Experts of a small language model.
Size: 12 layers, vocabulary 1024, 15.2M parameters.
Training: a variant of Adam for the experts, 576M tokens, 4394 steps.
Below are experts of layer 6 (counted from 0) of a mixture-of-experts language model. Rows are named router (the router's row for the expert), down (a neuron's output weights, with its number) and show model dimensions 96-127. Each number is 128 + 24 x the weight over its row's rms, rounded and kept within 0 to 255.
Before each expert's rows: a language model's description of what the expert responds to. This comes from a sample of Wikipedia text that the model never trained on.

# expert 25
Word endings carrying a comma (e, er, ing) and pieces of names in tables, such as Schwerin, Swing in election tables, born.
router [162 114 122  65 143 105 151 116 154 152 170 168 117 103 152 105 152 116 117 176 101 131 119 159 145 120 112 146 155 140 162 146]
down0 [146 134 128 160 141 137 132 139 162 173 157 110 123 153 122 134 168 164 172 144 108 145 150 133 154 148 152 140 119 131 160 111]
down1 [148 111 141 128 150 178 131  63 106  94 164 114 122 109 106 118 160  90 117 136 127 113 169 146 118 182 144 137 134 140 135 129]
down2 [146 108 129 138 145 102 114 106 129  94 125 116 133 153 142 126 171 148 137 123  76  93 123  73 116 151 111 114 121 148 121 135]
down3 [ 82 129 114 123 148  95 107 111 131 121  67 106 133 129 134 161 127 153 148 110 127 139 112 126 132 128 102 140 112 123 118 146]
down4 [142 137 133 163 155 118  88 136 123 108 109 128 150 114 131 128 109 131 134 119 116 142 138 118  81  91 135 156 129 160 138 111]
down5 [114 142 128 150 145 147 143 103 161 103 172 155 128 118 117 158 164 138 118 108 140 128 147 145  60 171 144 148 147  89 118 137]
down6 [139 165 114 155 115 131 133 130  99 119 189 106 120  71 140 133 155 141  97 122 136  67 130  92 104 151  97 131  86 102 118 163]
down7 [ 89  83 170 126 153 157 138  86 133 139 134 113 120 137 141 123 117 135 140  34 140 133 107 116 149 139 106 173 168  95 133 143]
down8 [107  92 154  95 166 156 156 115 149 109 153 146  98  64 123 120  99 111 127 133  89 123 114 123 150 228 147 145 161 109 117 176]
down9 [139 152 129 100 121 126 112 124 168 134 142 124 130 104 137 128 146  87 133 127 143 154 140 100 150 125  98 160 119 155 103 154]
down10 [140 139 143 145 135 130 156  94 164  92 186 155 142 143 126 156 138 180 132 122 105 147 184 119 150 173 141 157 132 166 170 121]
down11 [140  98 129 118 125 109 115 114 126 135 125 109 107 150 141 140 135 105 165 153  90 121  74 108 140 217 156 138 160 118 126 122]
down12 [133  81 179 134 147 138  99 104 124 102 134 137 133 119  86 140 161 127 112 152 138 132  92 110  69 130  77 129 133 135 144 110]
down13 [143 135 147 144 171 111 152 153 159 157 125 129 142 120 125 149  96 171 151 114 156 129 162 110 147 110 118 126 127 136 126 148]
down14 [170 111 118 159  77 125 143 114 154 136 100 153  78 109 133 142 180 121 138 124  96 116 148 166 130 142 150 115 134 136 136 132]
down15 [100 151 133  91 138 173  97 127 104  89 138 220 159 113 142 123 143 171 115 103 133 107 115 151 135 129 130 124 135 151 141 167]
down16 [ 94 115 142 133  98 138 108  99 124 125  99 125 129 101 146 147 169 158 117 129  99 136 123 139 140 158  78  94 110 127 138 122]
down17 [ 98 138 120 108 143 168 125 151  96 128 160 129 161 168 142 134 129 175  83 135 187 143 132 101 109 149  94 143 128 120 118 140]
down18 [121  87  96 117 147 121 113 104 108 150 147 149 174 125 158 123 116 130 123 139 139 112  83 142 145 143 140 131 130  96 115 166]
down19 [149 120 137 107  97 128 117  93 128 111 109  90 145 102 135 141 147 123 142 112 175 101 114 132 101 156  65 112 148 138 102 151]
down20 [118 142 141 163  89 122 135 114  86 130 105  93 122 151 146 106 120 112 131 147 157 126 155 109 153  71 137 119 114 126 125 101]
down21 [109 103 166 103 128 164 145  94 139 101 177 133 113 150 136 143 159 169 146 118 141 158 123 119 131 107 124 169  89 117 119 133]
down22 [108  93 175 128 151 161  95 133 135 108 106 151 105  91 177 173 126 108 126 104 146 120 127 102 126 107 147 140 128 118 122 131]
down23 [142 148 126 122  95 114 139 117 148  85 107 127 118 121 105 135 126 109 108 123 127 169 124 120 131 166 100 118 157  85 145 137]
down24 [125 138 136 126 129 120 135 109 123 153 185  81 141 129 157 104 128 155 186  97 171  84  81  94 106 173  96 141  94 100 126  88]
down25 [ 94 114 139 113 125 133  99 135 132 136 107 116 179  83 125 106 148 137 108 108 120 129 122 102 117 100 153 142 111 190 114 138]
down26 [132 165 177 111 155 154 101 141 113 117 165 131  80 132 169 111 133 108 137 100 132 129 129 153 151 139 151 116 103 103 120 103]
down27 [ 86 119 122 121 137 141 160 102  95 160 130 117 158 157 139 139 108 104 129 127 123 153 127 128 135 133 169 154 144 104 108 105]
down28 [170 121 128 138 134 156 109 122 101 132 126 166 102 116 131 132 166 109  61 136  70 137 154 165 134  71 147  91 151 110 164 148]
down29 [113 149 122 145  94 115 114 114 140 125 143 135 140 129 171 106 120 136 112 134 113 127  85 178 143 140 141 150 113 125 118 153]
down30 [150  93 164  87 131 143 165 124 134 177 108 124 132 141 145 129 140 133 141 162  90 154 102 125 118 138 101 149 162 137 100  75]
down31 [128 119 113 145 154 155  89 129  95 114 118 141 156 140 129 156 156  70 151  92 145 102  82 141 124 102 131  95 109 109 120 138]
down32 [109 137 130 142 132  47 142 140 158 111 138  75 147  93 163 139 188 111 101 145  90 122  96 137 135 165 147 119 115 146 127 115]
down33 [115 136 127 136 171  98  92 145  91 116  77 139 160 115 151 107 109 138  85 140 127 140  95 105 142 104 146  81 140 114 155 127]
down34 [140 107  96 140 115 104 136 116 109 127  92 121 110 132 136  99 138 144 159 167 130 139 117 147 125 154 107 137 124 158 101 101]
down35 [119 130  75  77 132 115 168 119 121 136 123 147 144 155 117 117  67  99  99 137  82 119 105 129 128  99 110 136 165 159 153 136]
down36 [104 155 139 137 112 114 107 130 164  91 151  91 135 150  92  76 162 112 122 157  97 165 151 135 143 145 142  97 125 149 130 120]
down37 [ 67 122 114 183 143 164  95 158 141 100 100 138 117 107 104 100 127 111 106 131 126 122 127 103 110 126 126 104 131 119 150 158]
down38 [149 121 127 131  92 137 118 122 110 140 122  97 147 107 139 126 156  92 116  89 144  65 138 128 155  82 106 130  87 136  82 104]
down39 [ 95 160  84  82 152 125 165 173 136 110 146 156 123 114 124 112 116 153 124  96 133 108 108  97 117 114  77 118 136  78 131 127]
down40 [133 118 138  89 141 122 173  81 102 111 129 127 132 146 147 136 106 123 137 120 145  71  71 103 161 181 145 129 175 149 116 134]
down41 [130 130 108 110 162 143  72 123 109 150 134 159 131 144  87 137  89 157 108 125 137 155 153 116 138  61 128 155 137 108 134 114]
down42 [143 142 157 153 136 150 154 138 159 135 102  79 139 145 157 184  95 118 148  90 175 109 147 130 115 100 172 134 114 114 150 135]
down43 [158 140 125 116 123 118 111 163 100 118 153 130 123 127 108 126 139 165 132 134 122 142 167 145 143 131 155 153 144 106 148 125]
down44 [138 106 139 111 124 146 124 123 119 140 137 116  86 125 164 123 120 186 123 134 155 129 127 152  92  44 189 137 119  94 130 119]
down45 [119 137 101 108  99 126 171 145 140 178 122 109 118 132 117 118 132 127 136 137 143 109  76 119 161 157 109 119 124 106 127 155]
down46 [114 135 131 109 167  67 136 152 105 147  69 164 159 139 124 124 149 144 125 110 167 146 152  69 108 106 105 140 123  96 152 164]
down47 [145 138 120 180  97  88  85 113 140 133  84 133 128 139 127 121 125 127 139 194 110 125  91 117 109 120  78 111 158 129 151  91]
down48 [114 148 146 136 144 141 150 184 153 135 140  96 108 120 122 179  99 135 116  87 146  86 103 125  88  74 136 121 121 120 121 113]
down49 [134 146 132 118 115 101 204 175 144 157 107 113  84 164 108 127 113 117 130 166 112 125 125 123 147  85 139 113 158  90 102 107]
down50 [133 140 106 118 132 148 123 118 125 134 148 152 102  75 141 107 114 162 122 101 110 125 111 167 117 132 145 112 130 143 143 132]
down51 [143 149 139 131  70 134 114 129 122 144 133  93  60 162 100 133 128 128 179 131 131 141 140 133 117 173 134 152 132 169 106  93]
down52 [133  85 138  63 118 106 155 169 130  98 157 156 128 132 101 128 122 156 122 115 131  85  86 123 122 133 166 130  91 133 141 147]
down53 [117 112 142 131 122 138 109  89 121 112 154  90  89 116 112  98 148 159 130 179 169 139 143 158 128 141 130  96 127  86 132 140]
down54 [ 91 169 110 127  73 133 175 165 122 160 141 152 115 106 133  96 136  98 133 116 140 103  90 131 132 191 121 123 158 146 111 100]
down55 [145 171 131 145 122  99 136 167  71 152 146 145 129 130 133  96 153 108 126  96 154 164 149 176 115 152 132 148 128 150 158 103]
down56 [150 168 140 121 101 134 104  97 152 155 138 106  95 117  83 109  80 137 126 131 110 153 161 127 106 106  86  92 105 146 120 127]
down57 [115 174  80 131 107 112 111 134 108 137 109 126 168 197 108  69 131 146 156 176 137 136 153 147 143 114  83 146 115 125 136 121]
down58 [151 120 130  93 159 131  84 108 160 135  94 118 128 116 138 115 121 109 129 121 141 103 138 108 117 128 177 145 140 114 113 149]
down59 [ 94 100  94  81 104 136 138 144 107  98 128 136 115  97 110  89 123 108 138 133 139 134 111 137 108 149 111 163 143 155 101 122]
down60 [144 149  96 133 111  97 142  96 121 135 145 125  82 129 142  98 146  75 146 186  96 143 138 148 128 173 159 143  88 104  96 114]
down61 [141 147 127 171 119 153 145 153 157 130 133 112 132 129 133 133  74 103 116 137 114 130 169 133 142 230 130 149 125 125 119 123]
down62 [143 139 143 151 113 130 133 137 148 120 176 144 160 125 132 156 165 151 113 103 149 132 144 113 115  65 165 159 105 111 160 128]
down63 [151 153  90 157  98 160 106 159 138 122 128  91 166 105 166 136 128 133 133  91  88 107 134  96 144  61 130 122  59 143 104  95]

# expert 29
Middle pieces of longer words and names, such as ect in architecture and subject, t in Chevrolet, plus month abbreviations and John.
router [125 152 160 130  91 175 153 133 128  96 105 126 124 130 124  99 147 142 144 113 143  92 164  63 137 109 114 116 145 105 144 134]
down0 [133 135 134 115 161  82  98 133 146 124 147 113 139 136 109 114 126 146 125 179 125 145 132 138 116  79 124 146 121 137 152 112]
down1 [122 118 121 128 147 146  96 128 110 111 140 102 114 121 157 103 130 162 141 155 157 143 112 130 108 131 151 128 141 140 122 126]
down2 [132 110 118  97 149 140 147 137 125 158 179 108 156 113 144 147 150 117 139 122 107 109 159 120 128  96  97 140 119 152 107 158]
down3 [133 128 143 145 143 164 170 149 137 118 146 115  77 140 104  88 206 126 165 139 143  99 112  81 148 163 125 111 136 150 123 118]
down4 [147 141 161 144  97 145 129 112 120 123 162 107 105 136 113 141 121 135 104 140 129 130 119 140 158 179 128 147 138 180 114 132]
down5 [124 109 133 153 123 129 108 100 114  91 188 116 115 141 168 153 137 138 140 122 125 148  89  99 136 142 134 150 162 119 122 138]
down6 [173  50 122 123 125 124 105 121 161 105 111  95  91 176 143 167 107 152 167 129 139 116 124 137 138 110  92 130 167 175 135 146]
down7 [ 95 113  85 141 129  99 112 143 111 130 171 129  89 137 124 158 133 102 107  96 154 165 141  97 137  94 140 115 123 172 121 162]
down8 [111  82 144 105 140 132 121 118 107 167 127 147 148 162  86 155 108  97 142 105 161 118 101 173 159 205  96 103 120 104  96 147]
down9 [131 191  79 190 102 158  95 136 104 138 110 157 143 109 130 100 188 126 106 172 149 138 169 146  88 108  91 123 149 136 120 108]
down10 [151 132 168 131 127 155 154 117 143 141 121 164  64 126 132 120 124 176  96 128  93 102  85 135 144 204 135 142 171  95 133 145]
down11 [133 118 147 118 128 116 165 138 110 116 122 122 118 138 121 134 136 121  91 126 168 131 116 153 146 159 114  92 102 105 194 125]
down12 [172 108  89 118  68 132 158  91  83 115 111 121 168 139 166 119 138 151 159 132 135 144 130 132 110 100 114 143 148 115  98 140]
down13 [176 131 119 144 106  78  85 113  99 133 111 140 150  91 151 125 153 109 113 147  75 155 128 126 144 156 179 142 123 149 137 112]
down14 [155 118  84 178 109 160 117 178 113 115  83 111  92 124 108  90 125 126 159 113 130 112 147 104 145 147 107 149 114  91 146 153]
down15 [139 148  65 116 105 156 113 128 105 134 139 140 123 134 123 123 135 159 138 141 110 139 129 122 126  40 145 131 162 106 128 151]
down16 [132 153 154 118 147 110 164 137 116 120 192 131 132 136 155 129 132 156 138 149 107 107 135 154 161 148 136 106 155  99 136 108]
down17 [126 122 151 141 156  84 106 137 169 111 108 172 142 100 147 126 132 100 100 139 134 122 149 126  84 146 109 140 105 133 124 132]
down18 [149 115 162 137 107 128 167 100 116  97 130 191 164  90 137 129 167 136 124 142 125  89 154 134 122 138 144 119 123 119 137  89]
down19 [124 104  94 154 137 123 113 144 137 116 134 104 138 151 120 110 145 133 129 126 140  92 143 112 150 116 105  72 110 109 121 165]
down20 [140 128 166 176 118 124 112 130 106 102 109 139 171 146 157  99 133 120 116 146 127  98 112 118 103 130 129  89 102 113 137 111]
down21 [122 124 103 130 139  63 147 156 106 148 144 125 126 104 106 146 152 107  66 142 155 106 111 148 106 152 139 151 140 114 137  81]
down22 [123 139 125 102 174 103 105 108 137 135 122 108 125 142 164  96 144 123 134 150 140 142 140 164  99 104 114 135 150 119 103 118]
down23 [104 123 145 139 137  95 149 119 113 114 105  81 149 132 128 128 120 117 108 112 146 126 129 148 104 173  88 150 131 113 178 139]
down24 [127 158 120 151 144 115 106  81 100 143 155 153 152  97 141 168 161 133 125 140 124  94 141 127  74 114 123 108 117 150 150 116]
down25 [113 151 127 186 110  99 139 142 142 112 109 108 104 130  82 146 156 111 131 155 132 149 134 101 146 161 118 114 104 165 173 142]
down26 [121 102 130 142  99 138 144 124  83 138 107 110 149 128 106 151 188 157 152  93 108 122 153 106 113 195 111 152 131 170 115 120]
down27 [138 131 108 109 137 127 127 113 141 158 140 126 161 111 140 158  83  91  96 128 148 143 151 121 106  60 148 190  95 114  72  88]
down28 [112 150 145  95 144 137 138 154  52 104 131 145 148 118 156 127 143  97 151  99  81 151 137 107  78 118 148 135 136 124 131 165]
down29 [136 170  96 118 108 129 117 119 131 101 148  95 119 136 116 128  86 130 111 140  99 154  77 133 133 145  89  96 125 158 113 150]
down30 [151 116 167 161 116  98 102 173 156 146 114 157 119 107 159 178 131 119  86 163 105 129 106 149 114 117 145 149 173 107 147 142]
down31 [100 142 117 147 153  80 149 102 144 145 103 104 131 105 133 124 102 112 104 131 152 139 142 119 122 175 142 129 107 151 148 151]
down32 [136 132 145  99 133 149 156 110  87 130  98  90 181 138 110 139 151 110 160 131 149 127 156 139 123 134  76 123 108 103 101 119]
down33 [109 133 125 110 157 159 141 162 115 166 128 157  82 143 129 151 110 104 107 133 150 126 139 162 148  90 114 179 141 113  88 135]
down34 [117 128 128 108 123 107 152  88 154  90 119 140 108 117 184  85 140 149 128 150 119 136 115  94 138 143 121 118 137 143 142 132]
down35 [ 66 171 139  95 118 124 113 141 120 165 145 125 109 149 146  94 148 130 179 102 145 134 103 147 131 109 103 121 119  92  94 110]
down36 [144 117 140 166 153 100 137 123  99 111 146 152 133 123 140 125 124 149 108 146 149 153 106 107 115 115 191 118 128 136 102 109]
down37 [116 116  84 125 125 126 152 120 106 124 144 135 104 120 127 141 121 146  99 141 112 117 134 175 115  95 118 144 130 136 100 133]
down38 [ 87 112 150 132  86 112 140 128 156 124 112 126 130 122 120 141 138 108 159 114 131 152 104  97 127 152 119 177 140  95 109 118]
down39 [ 89 118 138 129  82 182 163 102 127 135 138 120 168 124 156 174 136 118 121 120 119 136 135 121 126 143 115  80 124  96  94 130]
down40 [ 86 134 170 152 108 148 111 141 148 106  99 109 150 122 151 115 167 117 132 140 155 115 105  99 113 131  97  98  91 165 108 111]
down41 [105 125 118 132 148 127 144 104 171 125 116 111  92 149 136 131 140 127  85 147 139 153 133 164 112 129 130 156 130 127  76 113]
down42 [140 116  78 137 114 123 191 129 117 134  95 166 129 128 108 157 120 116 131 129 167 136 143 132 146 127 140 146  97 148 114 128]
down43 [136 208  87 135 141  80 112 124 165 165 126 150 125 155 125 103 134 112 151 129 142 124 157 145 137 126 159 112  87 149 134 134]
down44 [102 111 145 113 133 115 130 166 122 124 139 152 158 131 160 131  95  84 110 139 126 109 101 133 143 121 119 116 142 152 130  93]
down45 [102 160  85 103 154 107 147 113 117 109 144 118 140 128 125 139 131 103 181 119 163 133 170 143  94  57 125 133 106 112 127 133]
down46 [104 153 133 121 121 119 156  98 148 141 146 137  92 134 151 116 128 131 120 110 110 147 112 115 116 118  60  98 127 117 115 137]
down47 [147  96 130 125 124 139 154 148 173  98 139 157 132 157 131  98 119 139 187 146 145 101 131 139 122 167 107  92  95 127 164 162]
down48 [ 87 115 118 102 128 136  98 145 156 189 114 149 146 121 125 128  94  93 121 156 125 168 107 121 146 110 133 103 142  95 117 137]
down49 [144  93 137 144  91 113 147 146 149 141 124 156 104 105 108 108 100 116 166 175 138 128 151 131 148 138 147 110 124 101 130 112]
down50 [166 125 126 158 161 138 107 148 136  94 144  86 153 136 122 131 150 136 186  93 145 140 136 131 132 143 102 114 111 143 122 106]
down51 [134 113 118 113  97 143 106 136 127  77 110 123  94  99 146 105 117 115 177 110 182 115 102 106  70 152 129 100 130 108 117 136]
down52 [117 103 133 126 152 120 102 123 150  98 141 131 150 105 129 124 180 104 104 138 132  91 115  70 126 138 101 126 113 128  82 107]
down53 [132 116 150 102 139 193 142  87 102 103 123 102 108 121 168 118  84 102  97 162 122 149 165 128 140 151 145 130 102 116 156 107]
down54 [ 76 136 116 130 121 127 101 125 143 139  95 114 116 160 126 131 102 111 131 107 126 117 123 122 152 180 136 103 112 111 136 105]
down55 [103 154 110 119  86 110 143 125 112 127 182 166 128 131 163 116 116 150 143 144 130 116 136 122 143  81 107 121 115 121  56 151]
down56 [ 99  96 161 136 129 163 156 170 101 122 130 114 105 125 136 143 153  95 138 111 189 109 132 128 122 151 118 111  88 106 129 111]
down57 [ 94 171  88 133 153  89 142 167 135 109 124  96 168  86 120 169 122 106 131 153 114 109 160 126 109 114 141 151 100 145 153 114]
down58 [178 113 119 109 149 119 101 109 109 144 124 115 154 123 146 113 155 157 154 112 128 113  86 133 145  89 125 141 160 130 171 122]
down59 [ 97 110 126 105 123 126 105 120 116 156  95 153 108  97 125 140  91 106 154 122 128 111 130  76 117 148 120 167 143 138 120  87]
down60 [133  83 158 146  94 139 123 126 124 123 135 123 130 113 180 155 134  99 121 135 163 118  79 164 112 113 154 126 124 124  82 151]
down61 [ 96 109 154 108 120 148 161 120 138 128 116 122 129 154 118 117 144 110  97 138 113 136 159 116 125 183 143 156 126 136 117 120]
down62 [143 170 101  99 122 131 131 143 117 141 154 127 126 124 126 116 114 122 141 160 125 116 126 128 153  62 138 138 151 136 181 128]
down63 [149  93 141 121 126 126 131 116 125  98 122 141 119  93 162 150  93 110 135 134  58 161  80 135  95 188  83 157 127 115 123 151]

# expert 10
Word-initial letters, mostly m, M, B, b, W, H, often in names or units, such as McMillan, 1500 m, February, War.
router [134  99 100 118 166 121 138 133 115 137  84 120 112 121 159 161 145 137 181 152 100  84  96 143 154 105 123 133 115 141 100 145]
down0 [160 120 150 121 148 150 125 129 160 141 130  98 126 124 114 162  99 141  71 149 143 142 119 129 120  97 116 104 145 126 105  79]
down1 [102 152 120  87 125 127 114 178 138  95 130  86 109 150 108 176 115 144 141 168 174 110 103 174 151 130 113 164 128 139 158 146]
down2 [139 110  99 119  98 132 210 146 149 164 176 156  85 158 138 120 115 145  82 119 103  88 103 115 144 134 141 122 112 117 116 132]
down3 [132 141 149  59 171 103 139 118 134 126 117 141 140 143 160 173  78 146 151 151 120  99 133 152 133  66 127 133 111 117 129 144]
down4 [118  70 127  96  78 132 120 163 132 129 136 104 108 114 102 136 142 143 123 130 156 123 147 130 177  69 120 111 137 155 164 104]
down5 [138 105 155 142  55 133  78 129 155 121  96 144 100 146 135 105 120 127 141 136 117 132 122 112  90 111 102 140 152 137 103  69]
down6 [105 166 132 137 138 151 155 149 100 129 151 150 116 140 152 155 102 116  86 141 161 141 166 126 142 131 123 172 131 135 139 137]
down7 [143 115 149 155 125 119 170 132 154 100  75 156 104 148 145 107  93 127 118 117 151 119 137 117 117 110 158  97 158 122 142 130]
down8 [148 129 137 149 155 137 121 110 143  85 110 158 161  86 133 138 141 140  98 112 122 146  79  96 103 174 149 111 140 115 115  89]
down9 [138 148 154 112 124 146 169 156 150 151 148 144 126 120  95 145 122 108  99 107 137 127 121  89 122 106 130 139  88 135 121  73]
down10 [136 167 150  97 134 122 144  56 105 125 139 159 140  85 114 132 130 109 107 133 107 125 128  81 101 173 109 156 131 143 154 155]
down11 [171 183 103 146 166  94 144 139 103 151 127 118 178 133  59 119 135 149 152 146 116 141 136 143 126  97 129 129 145 146 114 146]
down12 [120 119 168  60  85 107 128 125 149 141 131 139  89  95 143 117 166 128 121 150 160  96 140 162 148 154 178 127 102 150 145 135]
down13 [ 88 157 121 112  96 158 102 152 162 107 121  96 137 174 136 126 103 148 155 146 128 102 202 115 127 132 150  98 137 152 127 102]
down14 [130  90 123 128 149  87 150 149 109  98 140 126 170 150 139 144 178 102 135 140 184 122 111 130 126 141 126 114 101 120 111 167]
down15 [139 157 143 158  64 151 126  91 124 127 129 151 101  89  99 144 115 164  95 123 118 152 123 106 110 106 134 114 110 148 129 116]
down16 [117 114 163 108 108 156 116 134 134 131 130 151 140 104 162 143  91 134 101 126 148 131 153 102 153 107 148 133 122 127 130 117]
down17 [140  87 123 135 148 135 111 158 114 150 112 147 108  95 170  99 140 178 125 164 140 144 119 172 124 150 157 110  93 143 128 111]
down18 [145  72 119 133 137 139 125 101 112 133  93 198  99 134 133 148  77 104 121 146  95  82 146 122 141 137 157 114 147 138 147 153]
down19 [134 122 170 161 123 110 142 144 117 119 148 141 165 193 136 163 122 144 109 115 136 150 109 128  76 164 121 148 157 106 154  80]
down20 [123 118  90 130 118 135 112 116 104 168 124 142 135 161 151 115 120 148 118 131 124 136 137 182 124 187 144 106 134 128 146 159]
down21 [176 120 114 130 135 145 148 144 110 154 116 127 136  73 155 138 148 154  94 144 158 152 160 146 104 123 111  86  96 118 127  93]
down22 [131  84 158 130 112 141 174 156 144 129 117 116 158 107 122 138 145 152 111 177 112 161 147 143 152  96 115 149  94 138  89  92]
down23 [168 169 167 143 150 111 155  95 170 176 113 169 115 163 104 144 134 127 129 152 136  94 143  81 113 161 158  89 153 154 130 110]
down24 [159 144 136 134  94 142  98 120 151 143 122 169  89 104 167 120 129 172 123 144 126 103  90 127 134 136 149  87 148 132 112 141]
down25 [ 99 123 100 142 132 127 144 134 124 100 136 121 192 123 139 170 137 147 128 101 142 124 150 105  96  80 159 156 107  61 100 112]
down26 [187 136 127  97 107 193 132 132 122 125 152 123 122 169 151 111 119 148  90 155 111 104 139 136 159 102 123 157 157  68 118 113]
down27 [144  79 115 136 121 184 169 128 112 131 139 123 131 158 128 148 102 139 134  90 122 163 130 113 103 164 135 153  84 165 118 136]
down28 [148 145 151  93 171 169 156 152 107 114 127 165 137 111 107 166 123 132 127 118 177 161 132 162 157 211 121 150 173 114 160 159]
down29 [ 88 147 125 147 106 150 138 114  85 131 165 157 138 122 147 135  70 130  93 120 170 140 157 129 140 127 119 168  95 124 139  95]
down30 [136 150 122 168 127  99 153 141 130 117 155 170 129 139 138 152 180 134 131 111  68 109 163 141 111 126 141 113 124 142 156 147]
down31 [113 176 131 104 115 172  95 135  92  99 133  64  99 169 130 117 118 169 165 129 121 120 144 113  90 167 119 128 160 146 129 109]
down32 [154 103 107 161 164 107 112 119 108 101 141 159 105 125 177 127 158 125 135 154 129 149 104 157 123 146 164 119 161 161 136  98]
down33 [117 140 136 151 157 124 131 112 100 109 126 115 178 151 128 120 138 165 167 167 131  89 119 133  73 142 116 105 145 109 119 126]
down34 [156 125 129 128 145 141 136 107 108 126 148  78 116 181 141 135 153  96 135  98 156 138 130 139 108  81 112  98  69 118 144 144]
down35 [186 154 133 130 172 161 129 160 166  82 122 142 100 131 128 112 135  96  94 101 149 116 125 136 122  72 126  86 128 122 125 127]
down36 [106 120 133 150  82  95 144 138 137 138 108 106  71  83 122 116 125 139 121  79 146 121 100  72  76 136 112 182 151 148 116 127]
down37 [112 129 165 105 138  72 138 135 138 115 109 167 115  90 155 106 101 158  95 137 122 130 108 125 132 152 109 115 185 146 140 140]
down38 [139 131 137 132 104 105 136  93 170 119 127 131 142 114 154  87 139 123  93 134 104 111 137 130 144 183  79 111 146 132 151 120]
down39 [132 121  86 122 130  79 139 138  61 122 140 136 107 205 156 135 104 125  99 137 137 124 104 110 138 166  59 152 125 124 115 122]
down40 [147 114 125 170 100 105 141 122 123 105 109 148 141 123 120 132 111  89 108 132 128 144  99 151 107 102 174 124  88 155 115 115]
down41 [147 161 112 115 124 123 137 111 118 126 117  93 122 146 173 162 143 136 135 152  99  97  89 187  85 177 158 111 152 155 141 138]
down42 [145 132 141 104 128 127 138 127 131 140 166  79 143 130 127 169 157 119 138 133 136 110 134 150 118 110  78 126 175 147 110 161]
down43 [ 99 145 148 129 100 128 123 154 149 173 157 126 134 155 107 130 124 157 117  98 160  99 162  93 157  93 107 144 124 118 119  82]
down44 [203 135 131 149 148  78 115  90 105 103 122 145 118 124 129 122 126  91 141 125 148 145 101 111 123  95 128 140 149  85 136  89]
down45 [170 145 121 145 136 147 123 151 136 111 117 129 119 133  85 166 130 110 108 112 107 148 102  81 112 176 146  75 142 148 148 101]
down46 [110 117 138 151 126  98 111 117 112 155 118 102 160 144 147 128 141 119 147 123 133 146 110 102 125 176 104 131 132  99 104 160]
down47 [111 146 108 149 135 139 137 155 127 107 102 123 128 162 145 115 154 108 163 129 108 127 105 118  92 135 111 121 117  93 124 147]
down48 [127 139 124 144 136 139 138 137 132 145 106 142 126 103 142 156 121 162 144 111 126  97 162 130 133 149 173  91 155 129 140 126]
down49 [123 103 133  98 107  89 169  65 120 118 135 175 135 172 182 102 129 139  96 139  84 113 104 152 144 147 152  99 104 157 126 134]
down50 [142 116 158 118 145 166 172 134 100 141 149 166  88 111 122 115 111  98  70 108  67 135 141 145 152 152 174 104 123 161 128 146]
down51 [141 119 180 149 139 127 100 164 163 121  99 115  93 128  96 129 103 131 129 137 132 139 117 140 146 136 130 148 171  98 116 164]
down52 [120 138  91 135 133 107 139 180 137 160 118 123 113 139 180 149 140 138 159 121 172 126  86 125 130 146 148 131 108 130 101 155]
down53 [130  97 144 119  87  84 142 156 126 150 176 145 104 178  90 136 102  74 152 122 154 138 128 101 136 114 134 113 132 149 147 147]
down54 [ 85 161 161 119 125 123 136 139 133 122 146 123 167  95 126 118  96  95 116 122 139 142 133 132 144 122 139  92 122 115 169 137]
down55 [135 170 156 108 122  93 127 137 147  85 118 169 136 126 119 162 128 108 146 169 102 150  74 103 109 160 126 107 156  91 144 131]
down56 [149 123  83 111 124 157 135 114 145 110  98 129 111 108  93 153 102 152 158 153 177 144 116 122 136  42 140 156 134  76 129 106]
down57 [111 120 127 152 158 110 129 104 147 111 124 127 104 137 123 100 105 103 165 124 147 108 119 152 148 138 176  97 131  96 119 123]
down58 [161  86 140 160 156 121 129 148 130 117 177 139 136 119 122 136 145 180 178 102 117 105 116 138 191 143 138 126 134 124  95  93]
down59 [130 136 129 127 164  96  94 111 151 116 168 114 127 156 125 132 125 147 125 167 141 133 154 143 107  58 159 149 109 101 182  93]
down60 [147 131 131 161 159  76 154 123 166 183 158 121 124 105 152 113 137 101 154 156 129 150 134 181 131  79 135 104 137 146 133 113]
down61 [125 178 148 120  70 133 123 110 117  81 139 129 150 134 154 135 164 122 129  98 167 113 137 108  94 118 137 115 108 135 171  70]
down62 [140 128 124 116 107 104 143 132 125 119 144 153 123  82 152  89 119 109 128  94 151  98 133 106 117 142 138  81 125 118  94 129]
down63 [118 132 109 108 167 134 107 121 149 103 112 141  91 153 114 103  95 163 118 146 167 159 148 101 179  88 147 104 119  87  95 142]